From a checkpoint of a small mixture-of-experts model trained on Wikipedia: a sigmoid router.
Below are experts of layer 8 (counted from 0) of a mixture-of-experts language model. Rows are named router (the router's row for the expert), gate (a neuron's input weights, with its number), up (a neuron's input weights, with its number) and show model dimensions 40-79. Each number is 200 + 20 x the weight over its row's rms, rounded and kept within 0 to 999.
Before each expert's rows: a language model's description of what the expert responds to. This comes from a sample of Wikipedia text that the model never trained on.

# expert 28
Words after copulas. Words right after was, is or as, like a, the, such, known, served, appointed, plus pieces after un- as in un-easy.
router,185,195,204,192,202,198,160,189,204,170,195,227,202,192,223,195,194,201,200,232,187,215,187,205,219,222,192,230,180,160,192,167,185,176,196,276,185,234,223,195
gate0,200,197,236,190,182,264,176,213,175,232,183,212,193,185,202,197,227,205,216,199,221,206,214,188,200,218,221,198,219,221,228,196,178,216,193,225,219,186,198,191
up0,193,205,187,183,175,224,182,198,204,224,194,215,187,182,174,227,213,243,217,227,206,178,207,231,175,212,155,207,186,201,217,206,203,188,228,225,204,193,191,200

# expert 30
Nouns after articles. Nouns or adjectives right after a, the, his, such as a way, a large stake, the release, his role.
router,186,215,202,162,192,167,195,159,201,222,243,220,194,160,196,224,169,213,204,211,199,186,198,191,200,225,214,188,195,158,198,192,206,195,192,236,184,208,218,208
gate0,226,224,203,167,223,189,223,165,206,212,216,184,178,175,185,201,217,201,207,228,172,229,186,193,179,233,205,185,177,202,212,214,211,211,169,204,214,244,182,168
up0,207,194,199,199,196,214,218,164,217,194,213,189,239,169,193,219,222,199,192,187,167,230,211,183,187,202,206,216,204,189,238,202,192,232,223,193,247,187,180,154

# expert 5
Mid-word name pieces. Inner pieces of first names and surnames, and the digits in times and durations, such as Jer-em-y, 20:30, 4:39, John Andrett-i.
router,215,203,193,203,229,191,165,178,199,188,202,207,186,182,215,227,158,182,239,205,186,210,192,220,172,215,201,205,202,196,206,196,205,141,190,229,205,225,216,235
gate0,190,228,156,162,255,200,202,229,207,193,195,174,220,208,162,207,222,190,246,189,194,180,163,220,208,218,169,215,207,196,190,223,201,208,191,188,196,189,244,190
up0,197,190,223,228,189,191,186,191,169,217,189,203,240,198,187,166,223,200,196,225,196,192,195,231,198,194,193,157,192,199,238,194,204,224,205,192,220,226,193,198

# expert 16
Place names and months. Place and region names like Mount, Washington, Ohio, North, Mexico, -shire, plus month names in dates, often after in.
router,195,195,199,180,212,205,201,164,199,200,220,156,190,164,222,194,197,217,223,217,181,235,219,231,187,215,185,211,189,193,201,211,171,220,217,253,197,222,221,230
gate0,193,236,166,201,204,216,187,219,211,210,220,230,197,217,206,183,204,216,227,204,149,222,212,209,213,215,204,191,177,185,197,191,200,214,209,196,219,203,222,205
up0,205,196,165,190,207,187,220,197,199,225,229,203,211,185,190,162,183,216,226,187,197,200,194,214,187,166,184,230,238,166,208,195,207,194,166,177,210,201,170,225

# expert 9
Sentence and row ends. Sentence-final periods and quote-period combinations before paragraph breaks, table-row pipes at line starts, and subject pronouns like he.
router,204,205,191,196,204,190,170,174,169,185,222,179,176,236,207,203,185,203,244,211,193,219,198,185,191,221,174,218,188,224,195,169,188,197,206,235,167,225,181,201
gate0,195,171,163,199,209,235,235,220,212,244,203,221,183,184,192,236,186,180,175,185,210,186,195,181,196,223,181,164,233,210,208,211,218,213,190,189,215,189,207,218
up0,189,184,223,177,210,227,224,194,220,197,183,206,178,167,175,178,187,254,194,171,198,165,182,193,212,197,215,192,209,223,233,201,229,227,207,200,224,179,178,177

# expert 15
Clause-opening pronouns and commas. Commas after introductory dates or phrases, decade endings like 1970s, and subject words starting clauses such as which, who, they, it.
router,219,229,197,188,229,189,191,172,181,194,223,199,195,219,207,189,182,243,203,177,183,209,181,213,210,188,202,220,189,201,198,198,197,158,194,256,193,238,233,192
gate0,246,204,218,218,186,212,215,198,222,204,223,228,177,209,202,209,213,176,219,188,215,230,201,211,180,221,188,210,193,183,196,186,238,253,185,210,191,203,193,243
up0,218,178,232,235,216,194,241,234,210,213,204,183,218,226,174,188,216,188,187,150,214,212,167,187,178,190,189,231,219,203,234,180,211,238,182,189,201,183,198,233

# expert 12
Dates and day numbers. Day and year digits after month names in dates, such as On March 3, 1953, plus On, until, died before dates.
router,232,235,184,177,219,179,173,176,208,201,220,187,160,208,184,209,201,222,207,171,185,181,202,213,208,241,206,209,187,182,172,199,172,205,206,211,209,207,227,216
gate0,167,206,200,189,161,185,210,225,184,173,190,209,187,189,228,196,202,204,202,184,220,182,182,226,210,188,169,216,222,196,202,229,206,167,216,181,210,180,185,175
up0,203,210,199,210,204,185,168,200,156,217,221,208,198,225,212,171,223,187,198,204,218,183,180,221,231,217,214,170,202,182,174,197,181,212,203,170,192,197,188,193

# expert 31
Infobox and census fields. Colons, dashes and numbers in geographic and census infoboxes and tables, such as Population:, GNIS feature ID, coordinates, humidity values.
router,192,246,206,191,194,184,169,194,209,170,224,192,181,216,181,225,176,220,210,193,214,204,185,216,214,229,178,200,234,158,188,210,192,169,190,260,208,210,230,210
gate0,166,227,192,218,218,217,181,204,174,218,200,194,219,174,204,199,169,203,170,220,170,206,203,242,196,189,194,179,203,157,214,207,206,186,197,210,227,206,216,188
up0,199,219,171,208,189,232,189,181,182,225,192,176,221,171,196,214,225,207,178,170,158,224,180,217,176,187,173,157,173,171,207,240,217,231,182,197,200,199,202,197

# expert 26
Narrative verbs. Verbs or their first pieces after a subject in plot summaries and history, such as suggests, asks, tells, fell, gave.
router,188,218,182,205,186,199,179,176,184,179,203,198,188,222,218,192,177,234,230,209,173,210,230,196,239,198,214,221,184,195,167,186,185,156,200,243,205,216,204,193
gate0,193,170,196,195,208,224,196,165,190,239,182,172,171,186,207,196,185,204,187,201,171,221,201,174,208,171,226,189,165,210,216,183,203,185,225,206,193,236,226,209
up0,171,175,207,213,168,224,204,187,185,230,179,203,196,219,182,211,176,191,182,203,184,203,215,209,212,170,234,211,177,227,178,189,213,198,210,189,210,205,208,174

# expert 11
Verbs after to. Verb starts after to, would or not, such as be, become, get, take, make, St-op, St-and, plus ing endings and being.
router,215,224,196,218,209,166,196,173,182,194,218,190,196,200,203,215,213,227,237,222,208,221,226,198,187,206,206,213,184,208,198,190,197,180,214,235,161,205,222,216
gate0,186,216,229,195,200,226,168,201,215,190,213,214,167,188,203,173,202,216,211,190,202,186,215,206,191,227,180,169,215,208,195,233,184,199,166,171,188,188,234,198
up0,213,184,217,199,209,220,170,232,200,184,205,215,197,197,201,167,224,168,206,175,194,180,211,205,155,214,187,180,214,211,165,231,196,224,204,160,198,202,225,187

# expert 10
Surname endings and scores. Surname endings like -son, -man, -inson, -ić and names such as Jones, Smith; score dashes like 75–64; digits inside years.
router,189,202,179,205,204,172,189,176,181,172,208,206,177,195,202,186,183,223,197,189,197,210,189,203,214,200,201,245,198,193,165,210,194,199,190,231,220,182,223,203
gate0,210,234,170,212,221,220,211,205,176,191,192,224,202,230,203,211,195,234,160,183,225,227,188,192,176,218,217,191,180,227,211,202,177,165,187,213,221,185,201,181
up0,202,181,190,203,188,228,226,221,201,227,151,187,217,206,215,222,189,188,191,221,206,172,191,210,219,174,219,211,235,190,184,210,188,186,199,181,215,190,184,210